Weights of a small mixture-of-experts language model, trained from scratch on English Wikipedia.
Training: a variant of SOAP for the experts, 188M tokens, 7709 steps.
Below are experts of layer 8 (counted from 0) of a mixture-of-experts language model. Rows are named router (the router's row for the expert), up (a neuron's input weights, with its number), down (a neuron's output weights, with its number) and show model dimensions 0-95. Each number is 128 + 24 x the weight over its row's rms, rounded and kept within 0 to 255. Numbers have three digits each.
Before each expert's rows: "gets" lists some tokens that make up at least twice as much of what it gets as of all text. This comes from a sample of Wikipedia text that the model never trained on. Tokens count by the router's weight.

# expert 1
gets: "| ", " ", "; ", "–", "0 ", "1 "
router:120148144120097135163120150091145166135165115100088136106156100132062176087119102134120158097163153125146123124122147158168150124085117117161126130142133160115153134109083129116135182113137136140121123120164139148114144139125146125096100116108123100150159146112122117067140109097108136151
up34:114162156162123136098132141093103116147109129101121151186097136170105094163090128127126080149113107140110141144158088105112154088101119167129160090145121106113103107115151149142106092133126193113145152136140172111116131145148138140121145139116110117105120103131128159129104134141176096138
down34:129110138089109131110147132100117141142113134143145084118115109110132153090100085139158146174149117160116129151123133130136198133107171139055097106096097097154174132159122127109127125078097149143119147138162142099154091146140117135113095135127106133148127141110102131142108143144146121097
up35:162176114101127159120120126130102121115127150125133100129092152143129138119104119141101159142142115118163147124163118122159154108109099119118156093132141140149122102086077153150154104139157129129178138179144116118123138147131199132138140172140131107164085115140140159077078101121110124128
down35:158135172168139150135112129136134130107096160108151116131107120121133134106135140110110094123151136132105144142087096185109119121190178139123166130127104102099111143155121104119121148129119149145118091130075140081097107154118123160148125108148145134095118107131116107173077144119116074116
up36:134123106121131161169134131144117112128159074158129162198117115149106099150091128151131112115141119139116114148132102139155164087135119113136145117123148068115139116135148157082143126155163127139177071169137131116109164140127111145074120132135162130145105128132114118096112122149163129150
down36:152094157142141139154103136164104144113116117164112150152105145154131109126119144100123178123144122089176175120129118136118128121066066168124167143133128181102118100137131107175127148085143140149107145112150156144138113133111115127121082139085108124129171095132115123136139142133137134152
up37:135168092160147151124132142146109123098119091162128181124106118111124137166160125146141132122121128144127175116137143123139153162121154089117085177082131102119095106134125098141148100152129130144117143116113155119138127163124135132119123130121090068181143111112077119149155075135145117165
down37:149134151082117167171134138116125075121129153104130141105159146093150120137155109172121154146166104129105093143097113125101093151155162119122103126155139112123115120131138116111155184103138158153182156108165113153106136132147164161157117108118114137119121099130120085145174155126111128112
up38:092126061154137118099147132174129127140132056118127161098084133108149141082146126098137151105124143142144117093106173121118095120144106146139118091130121150164127108125150111123141126147126167136142141117096134117108151163149124104156080147118141161134112140121083153132138111100109178123
down38:085128098159133132148152098141145094115110151136110165140145108135134122115137107120119138155128127136132103157100180078126105102137105144064148135128122125135139151091125148110107160168161113123151099155120120120116146087151114123129109107130131161126139179128085106158118115088101198104
up39:113129167125135133122113132176097098166138162117114129161120158149087143141075148180098136132151135101129125125139131147117127139160114146132108094144125136162176138130168109128150128131145097124106106100159112164059092152135142155136139137129170074132171161138121140130132118130127117092
down39:111093132130150126143159160136141103127142100116119149166131126116062165115160105171111087217126163122133112143109120106132079140139107111119137136130132158138152116182152135115164107088128140120147141109109116124115097176139158167122119103110155109138154149131130120143136121153125123150
up40:153115128185129137100114138135142162083119150107098142143142125130091176109097133187120088089086120170103128158103137107170158148140175149136146123118119159125134111098097123135130113114149090165142137142124119078162120112091106129120110144100152144133146116112096136117131129145170118121
down40:133136104152214164120113137100137108126119155128105137159144098080135146111138131152146094109130138140141101141116127104110102112141159133114181110154166110132164120097130093150142099141104088140145093094127109131148122107126123115101118117135145128132148115161138095093137129176193148142
up41:111113105119149108138058082129156090133152117143118151128112112170131150103102089124104105106136124138106159106107140104129111128131119130137155086120127171160130116146133133137101133131121104142123070151153094111136120184137104100118139132162128156079148128159158131092143153082087128112
down41:127113137098130151130069162141114107095122128146113176087097151136077145103124084156122111136125135116117133153122102114137076085126146097150150140147117109153102135150128129176134153110111083130107153090091136080113127101089096108115132124104150138115133139153143129184119125154127107128
up42:191151134116113143135139093105150138088139090096116110175156150153135155114128172132128108121120112155143164144175085150134104132150165113154135111095113090092093109116195137134150140111146127141119126115138132117140153117142161133161124178116144129144158093150120132154125139152141167129
down42:146133095098132111162150092165126144106078110091098144107135154109118129172127117099117159129130122127161130172167151103158150152149110184090157131144167129128180132122118152135131153086154111141088153135113107158142106134126130132151102134095156119137175135104113101094145112118115145124
up43:081144152103135147113124164148134098152150135124105150149134120104124106149167111175153137114102095125143145145109099165131132166141150141150157105103125135135135096117138147113120115082180122111113134106140113098163119177135077136098141196144126110171149100131164106103128142143092134118
down43:157111101161121132147132158171160104120135118140116130158112084157110129090113114155122108146127111102134150117139102095134154142130140129137120127099089115085089134135155129128150088101101124102127108087141135105103156106100084145156164173133123119097154112070153120124160156107177162130
up44:146095119137117129143068181161104128161120116174120128152119134151167121125107085116135107093144168138124123140141114160112109133118127153141131189143100092168098168138127118149122112155188117109103128108170121125092122137127143142098137134134116091105112110144095171134128132094105156123
down44:109159112144107161155159172100143139155124129184156093114143117131123145102110154119120084056176130168165152118133098152128152115159136141141143115114139133175135123127076153130154134154151130144111115146104121120097152127141113158109117111129142149122147106141117104090132159181112127147
up45:137101132088115167161168129131120095142150119112103135156143127109114147095101129127087169136134162187123140135130138122148137141104168097158133125126083094148138092132162155137094108142140095150122111076194150128107176108128164117136109149101146099125131111108138135116116104110121125098
down45:123104150122107114098092143137137153136122155151188085086118114139120097113128092115116081126134089104083054118162142102113117114137068101093146123129159167131099133135130136108115113142117154118107120140113138098114111162110139146139126107113110118088142119126145156135103109164127150167
up46:146116109151121101120117116127126136145123078136074123100134083145149088133137129102097143106120130144091141182145155096111139095108139083122129129087143159183107127128162104112099110109112121189125128119122125088110098154072130124143162110132138104118146114160136115118148152151170109123
down46:138141127094059152117127105083162108108106149133084118131140153141117179132155160125102157131130164143134075122115112069118104112139169141132110141128150092088125088136116101141129124123146106136092149098106142114131105103127134119145143177130148102133128144133143120158107146156136135186
up47:099153098099135121113109150154160143147114126103122099131148114177122136132143140126152121158095155163130158136117101100149108119121115125151109133157098137138129130102109157103089064089115107115118104107129151174152137076118123136121108178121144147085161180168109125118112106102131134172
down47:107122122147134145094144116090120137123147146102096120145119164145163181128152125144120143137154183154186124139144145093144111141106128174066118134163147130117140145155122162149152129104124111110074129156131126172128122160080123118161132109133081105124112145104150133102137138138145099161
up48:093152116146171126102147085150129122141148121144128139173173132090143135132140131110152153129123164126152157092125145124116131082085171147107097117120115108153124098165107127123080125116106133108139112153131139142120184120059145109095112127124120095145167133159116103109135145161091116110
down48:127131127112099136141157117170080110123105153142153131154163107129144156095106111121138144148145202089117083111120130111114127103092124144065139115135151121109109157146100134115112147101117114116185113142109151172095145105124124154114174146115110124120122129093142110134126138175150099154
up49:177134135128111137136104097108139111132170119124112126144106097114103129106125115132156128095108146134138153096101137136100155071111180158146123117101102119155117117118124138131185143126115131155112141126179139126081162190132124119124140124083126084147107154136151125170128116148105160181
down49:088113115135126157122097133130126124134110108127128146128114089123130174156115116119136115113105128110154096136064094160110112091087117134111137104122086170083134132111104110171126147155108124173106097088094117130132158145129148134135173109160151149121083103118103157179137114138108112154
up50:206138174116109147088134122125132120127156118116090085138083113132132093136115157163146115101131137132120138106098121106087133132124114162177108177121179132148100138138124178145156117148138115094100085150142138119160118113132135134166095154118124127162126129129130133158141100160135115107
down50:138143133094134141100090172121138139105136163117159156134147114134149139122156092131144124159134100139135091118156124177152150136135158181146135083098161147104126136160126161126133149104120139139100156140167112124116127108144194163140104166129143131169154146146132086143072158139129115140
up51:142174178124122137095100155102160119124123104134108089137138110097114131158111124107108158192091139112121193110119129137145129171128118122129128080111105154112103113127120069109124102140129124128122087125153104108149081103139101118130096138139162116145164145108125147143111104108097134093
down51:143161153152112096148098135106116114133122158161080115130108123127133143159117120113137097139164126093107142126129093147115103085098169159139122155122147101100142064126149145120058169116128150127123097092112166117132128118140139144141082153124139104130150131153137119111080147164097110141
up52:149118152083170135120125168135129114146139089109061115126162120147119089133108140158153135133153123128111113131140136143149158135126111130113161159112126102179105149076170165113138147087107111132132136134144111086108143171124151108129153142083114116137108148155126146108134108195118112148
down52:060099102124138129129123127126149134134118119127146126132157113122123120152151127141134108127159098102134153088124136159141102114117159119086120093119094136108120118128172080109083108143146127098066110121099128107170116103119164120102115109130107150112154115198117118134146126064114153106
up53:130114165134134142131128138182118151130120108135096166125159103174143131160113109110148137118132122118130153146147107163101133152158143159150113173072165132174112099103148134128126114130113084115104091121157163125101137157101082126168105153130165124107149104102128118093158175119140134140
down53:127087101125089105145108134169078148138146110123126120111130115110123139105127124160120162111097141106126150129121107185130122077100093101078110106112090108137171103127120134091165089121103116153141158124085177137124139096114120122111123139125148146165124061115124140124142123114148107117
up54:149117119149148171098172136155113130151107115120133145141131128161127156114089139107075092124156161130122121129110103199145087144140116119144083120071147106138142097170103123109091162131127133114124128144107097136108134167107151075102132135094142135135118114123178149121148127106122117146
down54:151155093123117125130097111117112164136129151117124121163136131173153139082165155130127091138112101143144148136102109135175103125135127129198116111156137176111123105170142105141127136132124155102129129137110118094150116126125109142131139093123080122108087123175149118171149086161146093170
up55:149126143118151120142114129128168077124135170143082128114116133146124100098166134136151114123107092136128138111132114159188114127115131119128138080123185163127100132129133134125122105112149090170152105107120118119152109093108114057148106173124118090104104081118147130100156137116133093126
down55:110123104129119123124152123167117116143108074110114110098121119072071149089119176098117121106143128155149132119103139089111103146140167140147142117106148179135109085142149116104103141118141114146157144138157143119139114149115140072152100109064147118118105111148136141114131113136088157100
up56:056111115168182116100100157135080129147133127142107128118101118150128150141090110089122134159093124118124143089101153159119112139151149143146178090134099122104110097157133129143095146100112075146155129147150134103134148130087123134113098161148103167136135143132137146135119122106110109101
down56:150115126120111078109138164145112121158157117125143166100118133108089093098117084076118156165121107140142103147116093112110170110134119130135159150109134120101159131146140132095090180109101120160172114138109130128123141176102129114108138132081118109143137114135165128116133115082102166153

# expert 2
gets: "the ", ". ", "\n\n", "\n", "a ", "The "
router:124099146133130140127154150153152155112136099134124160139140135125161122153109140166118115143126108129147145108154163118150112151187168145150155119095100172096138109067141148150153130148119130107171114145159093121170102115106105144128120157170125162120145118147146113168116173184147136131
up34:086100099161122155109162119084121099095119152114152089085148112130116129132119115125139115168162135098150157103131127111150130109128148148152144082057137121141093111102175181126157108168130119125121131134159142150142139166140132099137167119122132141129093149125146136088122151122095103125
down34:158148139132125105137145141090147136130119116138125144065166147089099177117120101107120108101107113133129081145116124146143169074129136108124169176103123096145132137121084126163138130140134095129087160077126113128116153160117138119124126117140086146110124153116167152124131162105139166094
up35:101134140134070132138118149087120142071120080117108065121103125118155084154110106120141112098132117125116166140125139153115136144160128132150127130149143094130131133118084152103106085119153067095173143099095116085130129110129152155105145138111088130135135123151124136158091124134110116143
down35:150108151152106101118126154092128087136138114095145086112099091128079119117107131135143143103156104145129094109154130120140124133135086132129134149159158116138145128115116131138195134114149134138163131148104145140159115097124186107120073089158151122147113118132083085117134167180126126144
up36:095102129134169140146164122138129145178131094126117108182117145119166094166149125126160129142126145158184148128086141152134091116127145110108132114064121144146149081114127149100128146124135145133131159146143123093148154135100118141120103128108190154152124131128194129109138145127125126150
down36:124139165117083143117129148122157141159173179142051104137150136137132146112142119074066126145130133149126123130130100144122136160105108112136158097143135131142093123140107100104128129090073155103143110117135164118122117157127114119149120130115102117104154131109159171115107123141150074127
up37:154153139139146148149138126127183118142128100161107127165133146129149115095102164095147101127127164187143114159116147153121127148141154152138133147111122115090120119118186134153120142109151060102138115096131106125141138118111169136144108162115121088106090083142113172138143168134156119126
down37:178131107063132151140101132159110106104134148098124106156142112146147128122162178118114145173112115132134121125138139108116134134130121106147102181132111067095148110137100102116117117115132138152140123112151115148147158122063129160101102155144098155136113138099150105105174139116097152096
up38:096072122103122082129112174118125118113116154135113162173107176152088130137088131186141116125102146160128139115119094134136113151145141155142133121110126141154125136098133135129128160155155096132138124139130123151209119150101125103098120102143142174165130108164129130138131155107126097104
down38:148126130122139133130118109189092142165130144143147127099124113079161153125124133094107083108143148095115125152115130132097110095158154117113132102105136095097118107111135112104136098076127132138152071113129121106072125134114139132136126159106124137154173070092091168135123089140139132127
up39:109180106115191101144117154140139126162090108165133130169091152120103124127110126155126114154108103175110164143123148141157169125111138130089107133126159141152103097110140135085166123115124125120094120136093096112130109131095137118144122080119116151111092128180134114136162145115107127166
down39:139128154130169128135115125077094182124123135104136152135161133151143152116072112111164095146149134118113134132117147152144153136117128154140136133118119077114130120112079135096121145146112095154152160142117089111143130138096152157132098099139179118112090089155112127113155114137082156178
up40:104093107144130150083090125159126141130128108143122097142093150143143128140086108133165121115122121116098100115127116054107136141149084113122135120126123085134101137107097122112146091137171141151178097121092125094136087118150091076130118128114115150124135126121118121113089149093080096131
down40:170124100137141150140131110122149125149177140132135130132153165121147182112127092103128082147155122093147129114159125106131140130110128163104138095104160156175160122137133124133098084116122154134090168104138113120119141142177134120141124150068138137087098113140126148120139115174148170165
up41:080183154107137135121120112124109136176135118120120125158110111109145076164136142133165132107101139097134137092153152127132079098128134101174091146090132123126131144093114115116118113102107154099144134099095124180109121114120142115171074110132117133094086109116131133173122111155128133149
down41:150135124159063161122153110160127121133122119119142156128124128178101168082147143121092174124062143130143139126119136128094147101090135134117117111102119117128166162167090142150094105165137125147148109134156140098107167102132123153133155104155141110128149116132150091097169116142141142123
up42:112143150121124090120113108112124176142129128157125157142132190130114118125116197104124133104098097158131145144127094120163100088148139119099127153107138131124117127086141135129126106118165099098116128149111162130150094128111121117197131167135124065140138094143162109131114151163118145151
down42:127129123137083091119148084145124125119141138111111129147104108147117122132173124133115173100108158146097091184164157121113088114101106108118093141122092157098132111138174172122115138148124131127124084153116088134157150099111091131128137159117170111104112088126169154153115124107118118158
up43:125092214130091167111134156150150160102123099147109126155143095138133126122126130150142112166144123101127104117111117109113083149094105147093150134119092132131122130113161115149119147124092101101138089132150107161097083140129162107175116156116094130135109117143107163164115144145109114152
down43:112167120127155117131116134143114091131124155114129132119130126123098119146099142134178147119139134157116172153084119173138140112138185103159122118121107122160158131153094143084084110134190142151106176140174144090161139091141118160118115146129146150125164154129132127093105132145151161121
up44:107151099120111096131126146162126125126141133167114134127132181122110133130133143133100071162124116155133175133143163141125104138179175128085169082141143138152142147115117165105124084147049145140148132148112107136131110133125140111142083107180122150131153117117158117127133129128111140103
down44:108139127126110138102127131167133109143143137143110137124144178125060136107144130083130112112098114159156142133102135122181127144156114120109140156139108138192134159140150170168092118141117104174124137183134122102166119114165117094133118164125134173105132152096142162109121154130129135108
up45:101125142128155116124113162127098132150152078109121143120170119133129146133120132096141159097150146103148141117149136137169084105156106116120132143106148125151137136080160176123173113148122138103163097173062126140115139109121139143087114109128124153146129072120112169182136115127129151152
down45:161102116150115125133135131146156146105138129132122104103117139076112124136135099126141068149111071133126155152128126125090114160133102155157141129143111107149132133168125111072103099111150159135103095125143107111091124159107132104145143160109141106158111156192161093097126073118126137137
up46:166078121160143158119134164124136140080132117138166136155155163127151113104121157148134112147103155114170183112146109158101147136155147142140165134134108162079098142106137136139112107134164113097140074123191113119152111100160121105157135126135151114130129141143119093119147141124103132163
down46:119148128084162136118155077096122125151143143116121155117134101148169136102159109115158123114159128141053145089096132193148112118099141114154109158154136109129118107150144127144144144139087109125122153078118117146156130131177140151162147169124110123128140149127113133178141129144153116122
up47:102140140146102163097133123144110117146135144084143173124172138106164174178122099134174151158155113143137143083134118103108106135156126156138125118165116119126090119106146121137099106153126115123140100142184136088133109091151122107133128136175103147149099146099099095125104157129124089125
down47:095126148106148120106128158132165182130148113148086123155136107148113100109150128087137132152128076091125151127122118154134161102113162113169116132124121136097174132130075103150136138146087146067101117146123096147149110127109105144133149151163156112131096080136133156128169147128135145142
up48:113144122134106092146166136162168101168138135142145140139137128154131139146117156145085115118120152132132132103166126156091152124149082114109113113089130086129089114110134127131154136110101150115116078119142099104148080128126180109121089134113147142123135132081133123117146171142113141050
down48:098083150145120124156164082065154126117113146130124092146140150111181111118117077113134124148106152141128133128126176130111113136139144136103180084134101155130126145133139154115140158165135107129137098101097129147130155110124173110113147134158171130139103106106089130177121091144124128119
up49:155117140141178117112103150136138129140129156099125092164135163112135125152147162169115176141103141110118122094117135114151122137167155131083125139103140151143109133112112118144164121121113069127136141145145121103162093141102133152155113121080107121207134124166184125111117147160117130129
down49:135126115117102098118164104125173116156120088131132137118102174104140115157111173138133158134125117145139063100131139153132116127123133129150089132133108080089118116098119117135173113108079145103084121108164142123129123100084116194112121102123109134141096149157138129105149170130112149129
up50:073088127135127099147128141171158162122128113074112118133175122172112120112133124166134127148122124097139142168086106099136139109134135114156099152103143146161118122130151077171081077144131119125116136121119071116121113133107145156116111152145133125141084152154101153115094125124130140103
down50:143138161107097135132070154150131177144167085140106158135126179134083130154101140151118125115158126124144125150105149102150123094076135136135118108150121140132151140113121118128146088142113141125126125144120076125190188096143130119121157137125118178124136152131099134129142111182131111135
up51:110136109139133157164151137140131161149115096137129109154116102078120138129086146114134124137119155155157191100119137134114149112150152132118128128118124122121142065099163160134174131173090115120158118140123119115132168130109086126123163143165099111133175114146119149140105147189086139129
down51:152152128107138122088134108141157142133164103120128107081137127139162157112133078101143122184121077154119113130122098119154124130100127128134119159101121099140152148109129124182154118120101118122097098125105147127133094106130140149113141138150127064127128165158088152154140193128133167106
up52:107132135155116098125154134127113132138134103136112144145138115145166124147097110135151101148101146116139127091154142182135094125078155181106135108100148152151174133089150141131093103132135111130138092142071097122174116135078151112156128135156105152101101132142066115097124128152127134128
down52:147133116089144110125148116120119160181172126115136136135088153183185097140133141133096116142156141108143125155140129070162158143144135161121131126154170122124137118115108120151126151166136134115099106133130108172149137179096089133159150108140137096128153130124097168117143134080123108118
up53:119112168100092173153142108154131118117134117093123141157144169130161159139127135158103150132101129137174118134115103120130118158108142150136125114104098132138131128090141129179098134092121069156158065105131154150107125119133090110174104175086127132141117120128107127150149175150132130137
down53:137128151133105106061089166145153161140133106107154141083078111113094123129107139143109097080150123118071106113130142137129146097151110130159112173131124170132122124127088094104128075162150138125148163154111129119136115116140129146112166087138114148145123157145124170129125115119116116109
up54:121138121139128144106120139144127166152150089157092109117095115112140092159134129141149085123098092083166157101137152094150105173142112129131121060109086127103139115090167096128141113119152156106179129105110155133145124112146123122152092120121107149121137079098130096124135133143123123165
down54:144129147112111091114118130155153119139136143185125109096110153134122128125158170126104191177076100129128133132100159148132141125132123152140096138159149145132124154123143137123096113152147195101134131157167158131147092141129126130145171138132112146122142118073146093089132151154107092118
up55:120141143131132113148150147136117158143095082144102116143098116119085143189112161128173089136110110127179155108175149114155149134128105107106112114083122100158140105088154136134165072131113157089124116132147132092126150124155100116091123140150104098142137106097147121121125120128110149158
down55:132134117076128090141172149110118174153143151128117093118137100164154125122127160114115094119122111167137108123143173155166130110139148133104101113135127107126138122126167079131151125129125109145074131174127109124175144160130086125143118142134105119150127150106113098114141204151135132092
up56:166092145125095111135160130105188139108156089179094127156111109124140099106115151131125138166127111105079176118143166136163137116139115121161064142152116135104082117103136115110111113121130086143136128119133131120139164116113164106132104159165123131138148131142144121119126140129134128191
down56:138129153141115130140159101104173178120164115116127110120155107103099157169112100128173118142139141113121112144091116117160147113126114112084157122092170133136132139151164125111135131131151140104140124144115102143105128142153114150114129087108061162104110124107119160097154196124126112083

# expert 0
gets: "of ", ", ", "in ", "to ", "was ", "for "
router:182124134086189129107123117142107119170115151102142125156108108124193105122181131102096103153121120151078184158118077121090130116136120135100122138125120096142120139157111108129121131129118121160112125106086097096109108123122144104149110152114147099121112119144126148173107125127147124144
up34:145119135140157129080148136162158102097112117163104138117123082161147137068153136122150122099119097154112130138105133114134097119131099108156086118164153141119124096115138096093109077117112119119112165107109102090158180118113124173090110122132154155103120131136141111143078134102129134123
down34:138124153165084146107100121148136107159090161095155163121126117134095133088118168093097142107108143159145096135136122174127172130129155071132100096142090131106142097131106115140087128093118139141122091127126149127146164120159166168126090154158151161103135144146140106113130123111119125132
up35:153136094099153143111130174141109132137143131123140087168140089145134098157138114092151089114178156114139122146133097130121117188129138117087159151128134138150148115119164128139158168127133114149106139116092140126116165180143140108111139126078152078139159135138124112128109117121190129146
down35:089147142121127124114140171125130126142124108155113139175122116102158151148124113182143156145163159148097090123126111138189148123117151123151133124118139143175148103138153135122165104082088148095091160137127134129146149134165144134141143147151074104120161145129112168147162097084135135135
up36:129092148139130155064113113158146119111141158132110169147141141166112101140147131104117081110150133128104105170093153120166131085109128141135139116119131143096146128129158130138123139145174073140095135101109087111099114141111131131084105137101126145134109163145150146103135187136163094123
down36:120150103095110159104130137118167090101138126124132175097088063113067090134140147096098113146105128111133104148110158093120143114110134127127123179126161128148129133170145097165141139118133109140131123108102140069088106102161117116129099079137144149144130144114130110118149104123127139125
up37:140120114114102128119129153144155120127145144115077131150085150120141173136140113137118163125117078167127108134098099142158117147124114088083143170149126184162129132092109155108131144128107090107102105120089135070144144161127139136090112117144148112133079133135123145194137116118125125121
down37:099100133144115169140126111134128164118154143153106115109127138145149144137147124127161136125138173108156094174113176107135131146152126159137114116090106147152112105154121106149118130190094101122135111165087101126133106113122093113078192145119118143110090121125128134126155121083157173115
up38:115144155110108139101206117133110121086156086110118127133151105152176144117149134167140111163108114145140132157141122171149174162129118146115100105123098145144108108129171137156143153137088150096131109122136131109128154136104143134141131128140112109138090108177177120172104156142155116130
down38:163119109081119146157147116134086166164147160158102102189148125179155144100105114150139071115125127129161110114108145133137112118133121125169133141147164124144135148136126113132109199146106102099099090147125110135137114143104111126147145123117092129091106124115099127132166172128127118106
up39:132148127091147121093144115174142059116150107134139119142159125114148108136132132128146108141135129105106137133079130132094145113103190111119080128123143169083128118149137123116153078137118091119105104137152090110146167119134131153107128105123157141133124169111080148153105125121163147177
down39:131117128111156105138157103150113104153132150137132106106128114119166078131138137076148094136117080108102125163133114103135134158137097143128138098111132076155127138176146109146141140091106162170161133119090162108124129120163083158174142154121097111147161138105112174140124106108147134147
up40:193110108151133117095129127156132097138138202107123134174129129149144129158145120099135169147150131158104141145130103134133115118112151109106116134152130111120081154081119134127144084159122144134130162128095112122091090131145162106173104171099153125119138148073141125138133140127135092119
down40:165121196100170133125132180117088148128167125136093095123137127120161148126096192131149115120148159141100113138173176138143106140174146143139116157148146149115113113058092106130104132131141149111138119139162105140125132135118145112123155133119125154134106129159159114146128097126126152133
up41:113077171121135116076146157124096156111130132131105137177143108105145111094157164076138119156103144141109104121175100146100103090155078148120114154137135101142133142163104154146144114172132120134126134147155108071101121144123144101131152124117175132126121139086156140125131144118117141117
down41:142104123134163163140125149135128135122133143181102140131159127116136125135106135101135135103129110113139170138146101109134122152157124119123158147141147112130175148116096154186075150116115118127122082114109117173157118119152131087108181096144110175135076111159163112108140133120105073139
up42:099133080135147128114167094124123149164132129133067114160159181113167098140178120127117133139135138172117160116120100146090130134131130101155154123130119100118134147145106136140134123123151132110124183120076160135121120164145126110135134145143161122093119140104163124179126077169136129146
down42:128132142109134144140131109127124102127115090078114159163149140121112149156139144135109140125087172161100177173127117111116147143173098126116113118161158127130118077133150092119109160130107114094146140140173151133127098124135134126178143086111152084152175139090141093152139134156134118103
up43:156093142150137150097135136130135106143168120123147130131083123169149131146108109157111138150177128157155143178139087115125129131134103130107103177075143126127132122098151116158134146077148125134122121113129170097132102184183163149108116108113150103161155125121121133131124125168163129104
down43:136106182068179123123139149166118135113099107133158138099173091143120092136141137152149142096147160164101109131119171122124113135127127132089107102140119115101109128136134146102128158109167098135141151139154127083117072181140147148141127126140142112126106126105111156121174143112090116121
up44:147080169148140141097156151162133131142115092131137128137175078166160145141153161106120109144086084113096138139088100149111122118139139095122098108130143120147111097080127109101096136164147129125109091132125165134107127124135129154141110109147143115071130172122157108162132108112102134116
down44:130130131118141150143114137135095124140103133149118111138165093145113118086157138113156144152139113152104131132084085102147142121123067107106114143104116108109113131088108172122121130135196124137146110107118145157131147161131141141125090115156169126114147132142183043121126124100153128116
up45:124133155121156094105125129141108149175102118147181103153117134117131112153150101096124119098160137152127125104140072086120109102128162154180172137133157159140142117099100112181114165168120134133120101120148163122108136131119115075129124112128134083137114119113126107149152098133113164156
down45:124105118127145131134138114169111150114171145108140110153130091074115178129129103133111128139135140096127155120111110117135120046103144141124166132108111148126135084120119132117132156117103130188123129094125133121135107139126104140139135160137163082087160127109191111123163084123121146097
up46:138113140142165099112136083171121139168098153150169125117113094127106132181182104158129122107112174101127154157070136189128142151153118126139150145130119142145094181112109141154119103134115132112112136124123132149065112119121143104121124134124085110141088125138125155113123126147131112123
down46:142118119157098100117137117105131099112113112134113125161128117104101148156105156138137165090094158111142114143137101153118149131086137122104166107121091106129154165116077141162144111141099119089172127080138140122061092120119147114183115073134120159119162120106128141139144122145129116139
up47:141159124114123121159131095113126073194094147111129148164128126095137177140117150114147121168164144152127156153114137113110092127157181144082102114127094157144098100121135099152116156114122172112127111110118119130137134091102112091110098142138119163136120115163154089159132116136120129109
down47:117089134113094125134085125127128111122179138117135111151146140145158149107147121124136103151154142130151139110110141134120131068134159130095133114107115113132160147137136111176071175118132138141137112125112122139149124094163053164126134093155130099127142119133171143110097164146094148182
up48:158116111124140122155128186135138125127122120115146196187132144127148184110136109094131115138104150128109125145147093119107147159104152111134147130128146140127112114111114122142167139130112102151136109118118137114114105105160127105148120193141126116108136117124134207175101099129190130125
down48:127130099137085084144148121139117151150147115134094109150134174190135132107133118134082119136117152131125111138114144107141117149133171088142135063099091129193134117131140163114133114169125113084097124114164115159115065160094127136119117123142092115143122134149118129106125135134102114137
up49:111123130109172125081086132133148116153116159167158127153132146137141141166129110138129111192126130137146129070114195137155127121141135109117132160111128135128165096105126127101167135117082132131135159122119149079120102127093116146129115151091127125175085127147155116134104125150103130174
down49:113144133138140092136138110139108132160163176118101122149102146101114130129108158096089162169128145108152117122115157141147133091139135129137126140130098071115139107106084106105126141112077189134130177110145127137144139144104158149157089096097125132139131148104160133096160147098107168149
up50:125108149120143133120159070127122090132157153120123150162089143146132091102118169138120091142200093114139154161131101099061111158083114134140101119147133089109126118127153088151151144128127122139113095117129099126102111129135127126125107151142128103130104108104140091126142144144135153182
down50:124136112116148133150131146144081090117121102121138153095159144097132141119135116092132105113113152169148101084129110162164133112144105083073108113189123141121111133155112089128156144159121102119149155110097102117124098159152099133113155127140101140162102096097115132103161164102154107136
up51:157164151104109123092093138132098129130153126156131166111144110097122140106127174100182127123136100147123122181119114181115115106149113144159125134142090169167132120141123109138099133144130115147130103138103127112105109145081129155139114177150121143142102185115154126143112108096161143177
down51:155136152143131115060185169090117137079099148121124153121138103104115166102107134113140151145161133141122134152117158160100137111141138116140100082141127124129149125114157102185101096113143117101105166135126143150116109120137100140152116161119111164127120127076121141117158161151118091099
up52:165126115116127115111082128096146110168075134147088101153143166149158105133148133114094131155137108135127148168083122151121142115119105122078145098073107085144135094137137156117152105152150108147093143145135161095122127136107165107145117136137142102121134106183101151130142162122141101125
down52:092135085142118122134149107103121141101145162110127134106088093137111128107099090120176097148124145114124158080164124150123108124122138186155117144182100155111128140106124088147122152119095106076147066127109139133154126146108120149135108108099094130141118116085134091095124122120120132119
up53:099114124107141161127155154140093109127107140144153100126114165159171108111088152130126093163135136149132156110121163135160139169099115182120156148160112122146109117132113190131150152141121098148132116107133143160136109086144152107176114122101131163133107155125135115149118102156128122195
down53:094150156105111135111144136089131144160123143137153107085103079168100144095146095134113112107125110154132067126121073145124134120147126093118163086128143140105153115125137116106079133116141145120142125146173127107105145110128119120113163128117160142177187127140163130135098138158138135090
up54:141153133113135083153162128146075096136139100129131161111108145141131106124126134113116145142121121134082128129110129151111139152077141128093136110084132122178146176132129121111158155075141117129163109110182112101141126145126158116133096152139100118153106097161139073151104149170144141094
down54:128114139105091128137133097179112080131153131119150161156143111117109118163087117121087135165161142159115119119109148116138135193150120122133132094157116147132128162160103143083126153129101174136107135104117092162124148126089166154112114110126130185089119105131134111131123146087126146135
up55:120112097141180140104075112136158155144112160143163127172155058126103150150147125127119126171144124154122128144106119126109140138144123088108140117140103183112104142146084127131118121105162122158113099086152133130113143105115141117108128120167130113113148116153088116139080143166145157157
down55:145098112137102150115162111110149115133171151150105117123131105156132149105140118160144114089100123115115180116096143117098173128105128152098115138145116129099122181106125113131091122139111114107139094153160117126135148144149123116172155169123145149080128150075081147121160131110166080106
up56:130142120114134167061148103124081087131144134105130098112121160138153140124142084106136123120157173162120148142128109164111103079148133128106128124135135134111080140144170171125124149088115104092122132123108106107089152095140094116101145122108093080117126161158120155129117104134131151102
down56:110133146097127147109142142043133186134140096098147112090156168117136142121098116117094117130173134110143117122131119108108136140129124142125123126135157122083133108146120124113116138114106110160094115126147102109087141115146119096088130082142075115154099160104143098117112128120157113070